Below are experts of layer 10 (counted from 0) of a mixture-of-experts language model. Rows are named router (the router's row for the expert), down (a neuron's output weights, with its number) and show model dimensions 128-255. Each number is 128 + 32 x the weight over its row's rms, rounded and kept within 0 to 255. Numbers have three digits each.
Before each expert's rows: a language model's description of what the expert responds to. This comes from a sample of Wikipedia text that the model never trained on.

# expert 14
Description: Commas, "and", "&", pipes and semicolons separating list items, often right after the end of a foreign name, e.g. Álvarez;.
router:121130113099127183147132188069047124114075150072152125101158124117202083098100105168115153138169124141093149086132120119126084107135099169104208126141133098096144119117148082180148178179126089133147144100122089089107099104107199130120093128111183162127152125122141130159139178144171132140146152134138066136184144106094170107123115130152173131129058169108067131125176177114077099154122
down0:108100168089177215133189144112168145096129070138127118078148073131111111120083155186109122104146106143126115126105128109095138152037090149174138135182127135123078107156148120146132096109109167128102126092132180096134112126093146074112102118118139153109147123129099168216161156072142115127090169170075124086113110148091168129120111134163136120099180121199139143121176174097123097165114
down1:077160123081122190122128127161148186121097165166128119114082143094081099153159142179068192138087061145141124152182083177177108120127144135113114080104104106148132133091121085142131158178127129137178155139167101090132143154107151106157118089088121160153155101138128109092119132115090114136128146114185151097205158123147119116140159165125165127076173140194124135160157154126078067122150
down2:117123034178149111171168067127156178133184086100102137059168153103172151154116167159065136137127157127105156092156095112175156105182116130097100148111182091088114171150153181139122112114124070112129082108163144134137171060130085177116129156100174111162118075160119139116095113146148137137150099140155157156136125104126213128094188102212158162115177088119135075191128067103135178078173
down3:171032146091152130118102157165110105161116110089160090090128110075153123097118117187069122164150114127192112136101097078108149130165117071113105106123166105084119136110188093102165161128189158120136112107131143101115110113165145058154127088109145106158104124143159098101140092088105158113156138186151125200152090157134108176135113163110130093147209148131119103051162166101143156127107
down4:141122110154096143148208152174106099168099158172175147128138145109127109191145100101115096094142124087099150111161097106152086146129104118100163125201151121143111145148135148088129097156121125116180071163114144186087129128175137149058078128090136176075128095149136142163107140175144105111132074072215152136136077156110096177142168173117089168066076125183144065172110083151082091088145
down5:114122158105106082135080143079143132165092075094080179122116123123093127105113177108169166106106086148146112181142141137137129143130147148060159143103095159107113150160070063061115105159144073122190184155117120080101130207139079135164138166176107154099108133152097156132131151118108163131134171038170139123182133119061225127140124108166090066135091088090126112133066090113108118134122
down6:111082102126108129084111121035173110078117130131123162121148161114118139164057118166114179179171115143117096108167123092129162118116153180085193147084099168106095136108053138162124154155098079110128125071139135115120128173063156139199096156154101155094137142104109154127141119135119099205129121098182125143099055065107150077174138108129149107149147161112106107150113159133097125116105
down7:131153048156094174144088131195129122171131188143154111121171104152162140155213115105131114136197122101107139088154139105093067100118146138155099120139169145103155117128157175151143155083125172076108036078113191106163157099112171144133118143110106114144104117128072054152128107102106078074097148177126120108136135108152075080154094126165124160108149079114131132141136121091128068106121
down8:154109132153116141145206144167151144110155081161121117070106144103118136161100049109127143131125112186139129135176088102090139130183141114105103156191175138171084183166155093140113091071113116082118138153102089118148101106149119157105115156128146179169147117105121106124091137111119155156133113149118108147121136179144108085178090180108176101088160147120070165145144142071141139105152
down9:155106115097153123119129082122143129116149089061160082105152127086117124070150107150107139102186115147105112143113082135150128157139103147125101149165122093101141138126162112168129093119122095179188109159119115111158130098172109128091074129119141164150163123154112119121126156110148087156068115135136189155174198072121094109051131119121152110162113165101151119083180118090134168112129
down10:141095110097110073141125097151142184151107135134106182198102164167092101092103138114129131143104140122143149050139134087130128141140075106109093159139164126146097125112086103135083090088132091177077124115155154164137178112124129208125148131155143093100132073107166119067110162149114077114109094066125081123184132090103100201085116107116148158182106117123116100183113106137155160078103
down11:183153119124105092161132123120161148108157094099150163088100098159089045164132138157064092123134155087109114210100118125161148135142139050104098156120117166191118146110115108137130184129130129099164129172126119148176173158149089111110121162084119130100156138104157129120192098185091178169140120074145145163148156176156093167146112128097152144068118170118163156124084117107122188132153
down12:097127146181098176136132109042146105095178197190139144130095120118068131131158124155155107095084132133111139132110116104125121107137137155083165100138088116136127136070141134147170115127117162129128111158120122138141127159117065161165122127113105126124136194071109129188197097117168125096140121154154106166123127138123141086140150177170185114120109125156156118120163120197234164119139
down13:126066123114147150149106178115131133134126095147134094084152116143119146109160125110160177169128104142103094177107164132133101105141146141063141123130138159131176151073167119148133117134096133086123089097088150163102124165237130137099141138139168113138068141150162183142172128107047157157088113099129145096118121145071148091030120122145123094200167128083135082131164156123107161192112
down14:110114130136103070118206172120110152091096199116140095133153151189154197119160128097130141105153143107146117096128109132092107116177133056132106129140138164110089130209064154156185127102103078138133077158110110148130111129082103114140095144174130146171115112096152152114116113096160165104071149147123082142174103107192127141124138115119098140137109148158168142102088111151128160158135
down15:101126154118138203131158083093149163195122136096126121103137152127160144126142116122104082135152131130156109150094115112080123123151084165154128139098125109099127117112094077106109192088149136118126152153218121090147143142125152111143107122095187114177161189098141067165152130151127120144124072153116111115136153125091127147053129128143119151066046150140117139151088153180173100108112
down16:110126140166108106095147118095169151107073151134156131103087116137108154169107125175090132113102186131150193129117090118148078144138082102119108114152164144172158117085120138189092157093145136089144119061170112209142143163116165128123119090165140136147102153048151134154151107099138165152155189118106119099143153088161116098171122103120080076134145107133161131058148149184167149040093
down17:090166143137081196144100124102134155059116079065121153162147103131199130116116145120116154106121149099074178135084127126127087084140146163105155148125154097112080102160162158113128118130070107114167131127158192119137115143096108118174111101133234141154103165157133162182200165132129151116148148071122124091147032122159105140097127183151122119067124092132121120150174120114162142142103
down18:081116135135129102109141140183115129124110055131112171143150117141100119113106162117131143112116115153142155150122156106040164108174146059156065159142161123135162121144165143141123156156131083114153126148133099117153046158182107102058092117109158121147117180116077121141101097128194179142115117105086158149151196084101158157131108110094216165094132106133146144126135148114110145085139
down19:132128106127096163155161162179087137150139107084221132150087160090153110175181161165175060120120105099127108114147085121160083136091092105128161134113116110162166071118128159054126114157101139148070124109075127073112151167085137200139142105108099105171155185127136150112148085149134124105133073106085149116117136182116131129153110094142138123136184138113054115152111107094153106107136
down20:101124141122115139139143086174124160200112082136109150201115106125140110140092141126155137153171184080090128143125107166128085153107157073128151122149126071151161120022193150123128179108170137126088107153153168165147110082194127120187139127101099118117082060131127079139123100098125126138121126091195141137098141107153148146117184124146125207123135134177110109179144156120115146107071
down21:081140090094129146101143111091107094073095100134068139107126135073111160124143193099123103104123092139096121116135170150114180150123130111123087228142116117124103142089171179148104174158098092104196134122177044172167129152109164128181065130091136056113133071106119097158097188154088123167152109107116086123129184104162145114138133087135121137169112198093064132143069129116124155120124
down22:112177136178146096135066153130124117111105106101096114150114143059107137128095150102153197088079191157178075145141040115087106120127164167098106146114101149183128035166113138163127102173124136204164142125126096105152152185106128135090124126143101129070169106135071122137146152137102135126089142161138161124163147117137122144066106073176157152124150167163147096210139102108180155122137
down23:075111087129160162125108128120147090122053180129086129137095137105135086154100121127135096084125098184130128084155139158138126122120164104109181114133139205148139146141093076127110151155087173107146109126141112079157179149165136119174123093160107149153146182074131145137136091107157135117099080174170150128136035152203127126099119157177176106152143089127151129104143114160187074165119
down24:105134141136125196082128168115081139179126167111077011124146132151158152096167142122137071153126093117167137124103122125149121163086134082194136074054093182117218111164128178112107126130099153105135138088156093096131041098070122142147145132123147163123110102113151132180110132119141102128097103144097143128121084167143084077109169176053122175109108143143142152114163069164152094123103
down25:185154198183111129142146146176128100107097149133050110122117066114112102136155141092128129156126129090113151099118188162158113137065145134150061190123117090120132119106135109132137095109088112131160100143107080175123156121143168144132104190111073104095114104185170154119171137143082145087150212104097141137187138140146124058144112136114096083198136082118132085122114083191148132109137
down26:127185169125102103124114090130088136156150091098146141160075157153186147111149109079076115178086200089129132120193166175125102182132187133110127101056112077132111127149115165152127112135175093137134087164115108156200132142058152151133145118096136159068153134164083181132143089139121165116125088122055160149135112128106155100085147098134113091086106084085191119183107143099122133158073
down27:155095100083158117180152176078122147093059132133122129115070046161132099109188073103114126137077176145114115157124118095093135136166101058091120192138156114119147182123116109130112134114202142125123146100122086125182102131161161163155117128095149143130177131156149167112153138137092127141161135159129109096120124109145071145142099161149110095159150132125143066109099112132139109103133
down28:108126065136114094137105090089100153138160045135146188112106108078059119185104144108106114088128104150144181130140067142137195075138143111090128183176141164136126127162123076137163190150131106143099124080157125171160113172178141171112117163139099072163110164114142112091132142049166127202109092085152126143194120138113140144150159111177148103143116120123164104190124071159130169135133
down29:112088101160105144124195130193135122105115121098147079139113133145136073154120081142069178152084136149118161172153101160152106138125129144132086131117107149171155080112081106119138157188140128167165205178121139102112076113139176125119129093104097128146151131121057124092078127171131126147135137105169112183139145097168073133146128137055104169045143060150133157177114094110125140113166
down30:129151114099108050065093099084128113097122066158102081142062100109131152149132163094041179085105142150083130112181150091146094093138076110126101103118156104104121168155127108100127174149147128124142134138140146151138086142112082134124098108152138133103130112087150174143149117078146109114118135143137117101074215091150118158187155151187177104185179105130182114130166138148113163065093
down31:162124122139106163161149146139059150093086121156132132120122183143142178106131123115110102144133102143132126122081147116165075111147107122109083147080120137111108085103139130117156099135172084094102137108134084061142165149157120119117161104165213150131228154171079099111166099143129108115124114139068138084151154144124126120107120174109119139185094141136101123099110152113130089162126
down32:112077158154151179167125173109120086118100172042050124150129138109131195184139082133147167125167090137103074100135167124090143117163163160193142184184070138135130125095177121140094055130114132117125153168119078145162135111142129171187134118159093117153143140156161138112138092180161152109119151155142132114107103095125117149083101098190157103166104121131192140166109143118144106152100
down33:117160102202153141129156132119135131112139199160085161145138161097092071145178139038143081106116146108153116119170090083088144149158130105141102120180146103153116161115142112154127133164081176101135103162091109138111098111146174145151149119104100134108180192117148130096113066131139117141133156123149079095090111087076184123060141149153130150169125117166132063145132133156141094100116
down34:122098159129133159110111116130062091082082181141138105133102115079183150136062110124118073146107143093127107094044179170156108088097092148113146160155164067122092154127114170185120113124131139155191201141119134106109091135193133138078162073095084104093124088138104150127090160104147144159117103199140107116122117084188095153094121147159160098099182094179115152112142112144078116129166
down35:122063123142093080069149132082177082083161089085075159086120152149140150183115107089124169160076133076077088192126133166158151141127150125098138101113138060114165130122165107035090124104118091149212146181150154115109105134112127144138098168105105123180183150155132119136138109084171145151173128099151138139225084113107161107138128117124103115075152173148127101129101088124119152182099
down36:144087064124100123097109166070112159115140125124080129128148116153079139119131062164092109140175086114071143078141094187182142074131125148112133043195120163104130109139101130131097157148184155132145108196110077113159141170092132113114122153108152192115118122146150122085100097096060125205099092107170105095132102111128209131114121125098094061135102113143119157125099096139146143114106
down37:171119130125072135087175151127151198128147126106210080127125173119128103111173113165101110159119120171131096167123115142078095141126137123229118158102143064119144116122115145045106118133161133134156183168083144130103094124105179175133114096125139105151098095143160167132130134121125082142088067202121124181101176122129130164095122107165108150125126031129102144127187164097135154086152
down38:091087153119160178075086134083148136177113150153167148106060143112187104147128134118126085161169112097139168183093184200171109124146171112157168117107098111163147122116189145170143066103062093127124118076140154126113093095114114087088097133099156148084161125131191154124111127127090070158098128119118123137141090153107122085185137145142139134127112122178137058100175139157135139083125
down39:141085111096135202103102114169146136168151160156175147159126211131164121092131091114117116194061142160100121107138119125186092130124128124153177084092139142141103039102099124152182158112125159153126133114074081144139122104131107106121082115113106091115209153088143151158094116145118084142108087123095117124154053159122125133152153184063156099133072177098173165125121159161143153110134
down40:113100104163103153136136161154115126104124057135103165130098138113121186088048167101129118145107102125131135157163144106173097088148118111071156148045116079133078177136156139149138146165149112171160136105197136097197202080134096083141166144147211144062117148099130136099190167114120077096115106196143129152067068106066154092134149133130156116111164111115111144113137129175109128176093
down41:140151135070157133096130132116113144095083153162148176148123163160120107155151132109107167113115171177114193102091122118106082113177140125115106172106115139110157131141142166165123180020083122132128157143115120125159172108074122215145141046140102120140138141182172164112136109126150176082190106187099099104101104143119108094101143218123090135084177086188123147096088090152142087139090
down42:127146141133120080126093121141142121109111157119132192156142109075147086084068114089128110120133100087134153176151192093115174109217053125117139132141146093184138177159096135138139198099147083179130115102120104098078140139189150131124063132120145167099183063095136135162101136103158130158144142110109157089076162133134151129168144096147176148102097132116064132134153139161093101119137
down43:124122104183133159129066140145144115163118146108168110144181114098166137076116103177086143105103104161143104166114159110114123136098145160115139127152147119124122150120178120132111103159109088143143095101178113117108181161098182125105188117166072127070091116132124117089042104135083120175120135070088159151045106111149118129213098148057148144114154113153105168150133081112119119091141
down44:151105082109141146131135097172070183090146173148096064101110153134134110157138115089125170188123081128119118126144100125157109154095097109076121078146094082191165067111175164146196195120107144055130175161121084120159112164150139098157098124139192093195130113133123127165108161148130152086062134168093140148097132120137083115100159184135100105128150077104141082109130080109099170102123
down45:123138087207132120084118138155157093145166171105106146198127109154151106141095147134114066201121121073129122131129206163175088123097063115111132151141110122122091089080150115142164135104127180135130152084138152055110162140130116186147123082154141105136129049114069116087159100152115150129108134168125085156086162084169117158183174080139155143144158137155140115133103129163108137085148
down46:136127139145089150183103134130141178108150142155179099117123102091172047187130110097118050148137138147122130137174156113113162161093109145084099152099104131112131139143133119129131131146104127180098095162170142120113132116139166123116131153108094090123147079156157149140114071134095008098157139180127140122169105158180080136104149033134105115114133091138094065122152199095113131170222
down47:160132107119140073163118137093120084110146088102113150160029170113106100110131110082140161107090170134127079092122121104180170204123112116143133113114129141130127080126097154097150186131164112113127129125124130087132095087079082099156138077175134096131135081152100155161184094133149127097153140087094120157109111174124086134121114120027154089091150128050184081123118141145225092137104

# expert 25
Description: Middle pieces and suffixes inside longer words, such as is in merchand-is-ing, art-is-anal, plus closing parentheses and It.
router:108153183161111121147151125051082153114129142114139104090135119147166146085059151117130112122150103060128123063195134106181165102106111181141173139110123115128174130200147098123089143180182128158166128127157157143076133089136133139126123159144100176097149133168173123124125190138120132110118124148138151113121192158103093153125149112161141121147088098120095157147124180148137152145159
down0:080158062085111202169094125169091116144167133144101096106183141096127116144129113077120176065153035157112127136121129109132077062125135082124127157149105139089108167155111143182173121123095162089109128066094070110157139153100164174130152148145184105176154116109087141131107135149156133139175182080098112136136214200146193098095107138198101097161144091133067119099158122089066134098062
down1:112110095149135090163104202124144139161130111069076184137112160123119109163111148116164084156099123165114067149075136053092126165054189118114216136135051133166125084099120224144115125095152149162120102119154146095164133118087128062150171142135140172177093166166134129122118134147094132172124153105136111130147131133141139135153114076108089149145164142131123140093156139163133167140177
down2:087127156111147117091120045182119140119117150129160170157084097167156126129128143170107101132114130143158124140147146060113085142122128108099174087116099083095161125149126155117129110068077114112144122076089130111099125128089154132164119094098166097155147120107106126109076154113126110067120097141094075159155096115090062102143136146082145125089101122114116126078106108178174108057162
down3:137162189124126139128125116122152108116175157172105129078154183104147127131189093106151144089208114160151208088116140179148142117133100129133079096092100167068126127069119105095104121143059124205126139089122071097133175158152119104111131126180092199118158091115173106110127139115075094160130176154140154131074090123092118115164076135142118079144140160111140124139101099059110096099144
down4:155104156108168153116093110150143142159087138152095097138168137113085065127103156057155148122090171112158121099078107086141067103165130122115113132168091096169147114148048179098132127075127167132112142147066181135167160153189145098161153124093132169126110150220088158120158096108094124135069176096177133135079156170073115121134147161083135133078116124190101173136100109086147149200123
down5:184141121128139149101147065056133186110122164090107136115115109116121139177143113066147098096134126125098126117141109169091187167110133098174142190131124070178161158117116117138130166215098129185185142133138113139109123108125182151097128076133105173151165166129106147131184135045135153131144121072156114111166085164154100149082114160096089081107133164112123133060072099178143160161101
down6:143110091143176190059118140187135097128080142145163151130170117085092144142077133098148113172174103084114070139120158174175123144125145117118114081129113101123113121109091152106128125160150098092113143171162183114151129056142119101150142157173071158114196192129090128168103157107170151065127073141097160158125148108122152150145120173122190132146157160132119111148141188121127135115104
down7:128152140150119098162145146082142121197151142191098144134088127122132133149122152090149115103179072045080090151087163144147102132103127103069108196091185059116093114079152131138120108163127120162127148128154087126099161112154142149197132085180100162175106066130061132064104157106159120124149091148164106092182148149122171152149121179154135168076129108115140146139119130147099123167133
down8:105123154166136098071167107139132124148178139101132161090142141111085082095181136127074122116102084146103155106139123172175131124130107137159140125089116136118157177035123130110095169167097124115100126144165097150079163142127159146109086071114148066102151112125087096102111132084164082096183138084122126165107231105124081102163167115110170107102083102105142122190093188162124095127181
down9:147091140192147105140085144144126116118134124083114131166069132101158174136170138153118106131164155137119150137138082111177156065180103123071118121069134138066136176207122118103126118122163194087137117164187156115100099109142133120090135125126169127156134079104170190136173131202119134146137119139164132112069157151151135148140116096129165133155127109136130166129186129089121172116120
down10:127102134145087165125153139090156106117101136170101107119111183129137106096111134117122145109171125121088152090129123102103119098175038127112090161140148085114139155163150127157139105151167167146128132112093127152097164141082160115160113122097117148150164065170127081123200153097135100133132141132093099139071127084141111166158092164115117120135156207111100142163140066121133164110127
down11:133074112100077112124118086159182176143169118193132155064094126059129162122071075078147104128130124082148094170151121136092112186110156099096144102133154110160099129073161125107035122132140099150085127084115121144121119113174117146124140110091098112136156156099037080125137113121089090108123142112153167133167152147105175188145194114189126191143149157135096153177132055126126109114112
down12:109124139114150115089082112126118146125139088158126108179088107120152106155132132179053126159103120079139156138105140174139167118150125094185168116124073106193191184097127165084111103130097031114185154054126184137154091147122133085058114144158104137109164168162170129141155118132144118110099137120167148202083100190120102117122107070081126097184148080111148173125206115134083144093134
down13:133071135074090198089122212135115114149161173114179152146121091147109094176141099147071062150095107089136146110082136121116112103133110199100149120196070105128106079158086149112183146131073092179124146151135142102143088144123148191105109128089142092094203088144134173161174108083125170165147145108106107122112127163074195127141089125087120135130113229145154117124207067134095123157094
down14:170148068123151108135188102126119078081147110133107142101106089174124142146106121098105171127172133150090149120083116110118101097072129130154116122125075130130098104176131036084103058091120146161120133114133108139081132121158074104093145159117146132109113079104091146147179095111092125158120140114180135119120084143082142160187111101173181134078124068169140153095109142097066132198130
down15:119066086117131154190090139139137185164095188103099074179106116182086125144103150170164122130160138145158121183163138133106092096161142062115137150182121057133122160168136185150150119133081162105123086175130091145113208140110185131085128115144129077189162172106127090055113070182152149090116167161063108152112128163162123103099156144183125118151139126195148100112104126106180148149119
down16:150102124188094101116164119118164071142163128135179135098102192197129091128166120191134178132065130099135155157127134180127104089154122115175208150104115163104117174122181094139102120153166155095090105133133117141155136145127100176132163134122157141124137167147135118068139115157141187048126133135130157137105139098161106080120165089124119128078135130170142168060126064102109215128138
down17:080118135127111148158205118145122115105135116082135127108063161101106195106097116143129138109134194121145138066105119093108142205138067156093103125150108148121177167122090231057144133146084112106170110133098124192110137139170164099132107127123104132096063152138142072128112118102160193148085137159128115109123120149101072119105140146200143136094058085142127156149060109092086102126150
down18:140182171174141085090105162154157095102144139104100092162177115085184110119100162123072158183110170120115119136127089163129073140159088104120156183096150169166182149172127136153130096152105145138083176083163088111178094161151071131123163134090173130109079090109082158168146113136094096076090058165149130144137113138133127144114171080148185100137160134152133121123111117179112114113135
down19:165162094112129136071135153097150123125119165066131125125161118150109170143172128111125118136113147143148123153147145166167103135188154133112128098149137149117157094175135148113107105099107136086162073084123052129103155096133191119149146050112147120133079105114122173104158161094208068139130163183147136071112133127211079133141106097127065126167122156158084171071100120130106093150095
down20:159081155135133114060107207120114151126087134123113074113170165138086159142133075147122092131205091154169080137115111082167100120158129139117144122184166154119118155142093147091093105185126132134149140150088152118112067121105150174135157213119095130129082147121148108060158189158111133113152098095122118122081088153074125152133163141067128094128082130139104136102101133170096140063177
down21:129156090139089107168113178181108132053143108153126133098104152170140104173136078158140170109106118076122161116134109099112118128098138139126107128113117107140089092125130128127062164147151163114138123162083078112127120186154145129144142141160148147058154106083172156158134104133103104139098158077153088118181108167118089146089011141111083077144119127103088115102134116101154122083150
down22:086103146125128099132170110162104144118077102094195153186127105169160132123114118127121134150097094076098159167160100111151163087113226126091180157120099106120066108162163071083121141113086223169151088126132095146184115075122095099085144109138103096175179108150114187159105161107138103116152155058156177198142190202085117127139149137149083149097190134130135140116142173085128136160180
down23:098121151151157079156122141132147156132134117092145158161128162102094081158160110178196137101105167112132155118092176087167194153186139117117127161108147149109106159108139168077150162161069162117143090112147141140120062153108025110165099110191102115109150077121122126081127150090178152116117095091099157131155061180136165151103182130096123128129142163106160107142110134110135184150102
down24:131065179129137121151197162132121141208187050086118132147172106167096091169115156139144110134167173029126162096095070165096103105125056153090125103100149158178132135136122105082086102162115162090130146152093094152121128106105099121175119117146086068124181102096088157108119175118156163147156146125149116104121139127182096134145101067148121147116071138126162138123146070109155110092127
down25:141118087157169108194125106122146068137057129154064067153137128130096111115187122186115154062080144115141130109151122063126110167110160183089097127122137094157125081102107166141176165153096130125140154168105132121132165168137097154141162111143133082095123094155106126156113146218140137137162172162206098149150140180114108078131188140126117198096048170114120143131143093099165109105144
down26:107145148166081132137142142147188121138158119169097144098112121120145125189083112084172107070089105139177100110153161111141117143098110188120088134129160051133072102117097116112080184145071130162121090114136117109153130163094129178120137148142106121125072119142146109157114156126120130146118064104141067103163153146114128179123118176120133089121081180102136111138120077159090127152116
down27:138063190129181103204112117134164122100143107118133124198122122131129161134122165108185146088109154103149126128048130117133076139158120098136137181187122169101198152121161092105162118106135077135144115122147080231105145076122128106109148103105149075141126139145074190055192137072141136107137156131164119126134146124064132124160109110079129122127137130118186093149091168118160161130163
down28:149081119192095187132165107131107129110113079124128123134117104144168134139165175093105132088110133152092141153093161138049131129159081100095100078141159141100169037127100120128168114066128163222156147136146114160122117137138186124127132061180094156106124134107162073063169101134102131148147170050138169121157125108160127131097147167083056116091104165167059158151148136141139121151115
down29:104122083106103110120143116170186133112158129151069109133170048129185118120093139112122150141158132154128124137121129172121139111126073166176163186071079129138098135153159178119085120141150203180151148147097130125133193096145078140116081180135119133117151103125148137138151138099120124110128116193133160100041120123137170199094134116083130133094067144153173153222117152103119129148076
down30:082154139108147150121081175163150118140133162140124105131075112099132153122112061148171117117177127105079119076080162111118137101067183178175090173173134149105121162098128162206165162147166197088135156102141140158117120164119079101134142110142124109138115124106092165118129123105070125157128068153113120074137105100144145181127131194150134146117132100145140099103135111176128115159143
down31:176099084180162113121089097110146156150134117161170120045138120096142064095136132104085092105086110141175163144174118159169118075130156112065087079166135134198166126115142152101110111097095104133119163132126129155173088189151142133157142091181112117159149101157187149186059085100151132132123094150129094133124149141128151123130201142103127142094130168144104123152143193138105118163197
down32:161199121095081171171094162110103140160124234152104094092163151149145152138137113077160116105102100145084093149134130156125132067134137103149151066148118163118080112173118113191097149099107140172106091117166142110110120123131097108115187058134149135104015129118175173131155127110125166114142124124104139111110114127177145133122168112105072161117165116097172052089070145131113113169095
down33:141203077128088121090132144154144124158090135144144146087096103159105082155129143121171090210141098119134150117146111168145109078121161133159107152109104195137104103083125123122124103068126115099126160146190192106114119099140140126139194124156103154153161138083129148140119135136138126077064135115161161168150185091188145168124071147127104091160100091071129103159072213084134160119064
down34:169138137098162089116099067124154075163075123112153162119136139148145113074154124160137150094125121177111173092061138116120117141101160120126164190145128119095145150108168130063198115116107194091119153154122073139136135144131159150101024096109086131140101114114108095095156106156151172168192142095091175110063094119187121118121138163061123102175102161106145122145144174155146071088131
down35:159147115119150156094121170108167114134122072147081134063106174099132084082113136145115120139093096110119122124132137166198115103101126157110166178148099110152126162120164150174133121081126196105136216138141148081108119121145104135121125134099117112182162110152102122140136115115050099093140098122143080131103186169079136093180098143129099146151096142132087139138147132115147112156107
down36:107149160129080110130132126079084183107120165145149058135104097171184029114158112161148105158095123141111142102143125101146068085127120108115147193117228112122175115167131109153155120096110084084154115108099187112170106152152130127148089114131166124140088135124107141122113087162152129087105140108100187108124124091112118149111100083106108122053144090090116152090161102136090157085134
down37:134170094116107149116148093167128137156086140159163084154104167143082112105096064114165173095140127107123118085167109192175135080092163160179147126138144095125136137076088124171079152121092122144139107119099157124088171141110171118153155096135114101125165146167095101152092122158119123184110151095166096077175188117073182137155089122161127134085138118159061096118205061102145118107114
down38:086166091150141127110138195063132156072161093180131109074170104125088136112130061169134123154099111088130110153107178115119130166146190129181108146200110102133078140116096142114129140093098116116078139130115136110140137099137086072189164159133131100094104142111146097093188141108078156120159129094193081109084165170162205102129175139109109099124138107110057161095105093146114161147091
down39:114165079127172137072112151136139073107129119092087144094143166128115109106124102122140172120114171082130086093106159165104141132070113128093141132152111087101082144107160036156159121195091129120139113113131125103119107139143114111120163123101111149155109105080118124018131102134114125157092083126064070184160129100161121153083055141108120085136150155087124177185124096100157126155128
down40:139078140152138135193147126133088156157102085120149111166107113162161121179130137165123159184114088165072093091151128160104102044169092175128141128134126081155110130142076138115185133102141165176117153204092068141075170138136120110131112162099159141171217139104127134149178132161094133102109141108111110104167109118125148106132123093139142179081111097165118110116141094074066121129102
down41:120177177138088114053092177141053119097113154130088152101142110077131137103140150149091095159125085146151093119140121131125149103113082128187111090182130189131122104159116149119083122075152092114115116105156110126149176153145122078126082106156060131108119090158145185147152155102149137142105153076126154089163121100136198176128141110062149158131114089163155136182076153128125139116163
down42:147144128098131071097218137189110083149164139149156157133159135161176146128120112162043104127145104065144101120191135132128095125144130085157101157125125060139125130188061134121171106109052147153134143141131179090111186155182118106138145083139139152101121144120099086120133133143135099157131079144112103149192127157117119112108124157099152194147125165111114173152181080154133105093143
down43:105136154107116133147116111110139123069138138121131092119171117068093118168145148102117150152135078164121116168088138151106190163137141213129104183122123048076140114169172153105168075171127084154152103124135133097163096108167143098087156138113123153132090159180139146157114129043161171157174159173142207135169115154148166118156065111112162158078102126050116139108168120092155144150173
down44:180163144131147083119141135100130159126090031159142142082065119120094174134151094133091158108108125169106148151166050120161122123177139105067156108121124195134119121082111135159141176121181166111130080150091174144145112149109088083152109077158061183115155140099185139102053120171143118131111143058124140147106145139173109159110175176047126125158141153145148129110089133129100135098113
down45:107167122098153159111138119143124191136146178162090114131107119148113131125126162103150126080100122139109158084038147121162108114076172133133158149149110150147163111131114107105095208129159186112125150083160061212092147110101160150171156123068157101138053071171165107141144196071148112130097101181105116098169087081089096044138116133098176144088087112097069166114146077124097051118097
down46:149057110185138163128172150130139108143138194128153123162144159169156127069155137156156099102094155054127146114080112117085139097181084115141172088110128190134203194142143136149089145136093149108104113136123093162158101155052146127096143135169100115133116102131144080056118199089140119122155103138096119190077135112167065092133164192127142138098162133188124126107145060160206147133094
down47:062121119117112146123142150110152141051080084084130131096105089091137076124143128186099139140136161148118190124115123205071147177119159112179077130128153175133171083154088105116140070126117079129184162100099078134093102162158137135109126120121161151182140111164145143129155143147090142127152089124084133177151107120108093153128084110122129136113116136157115154098127142152113138135084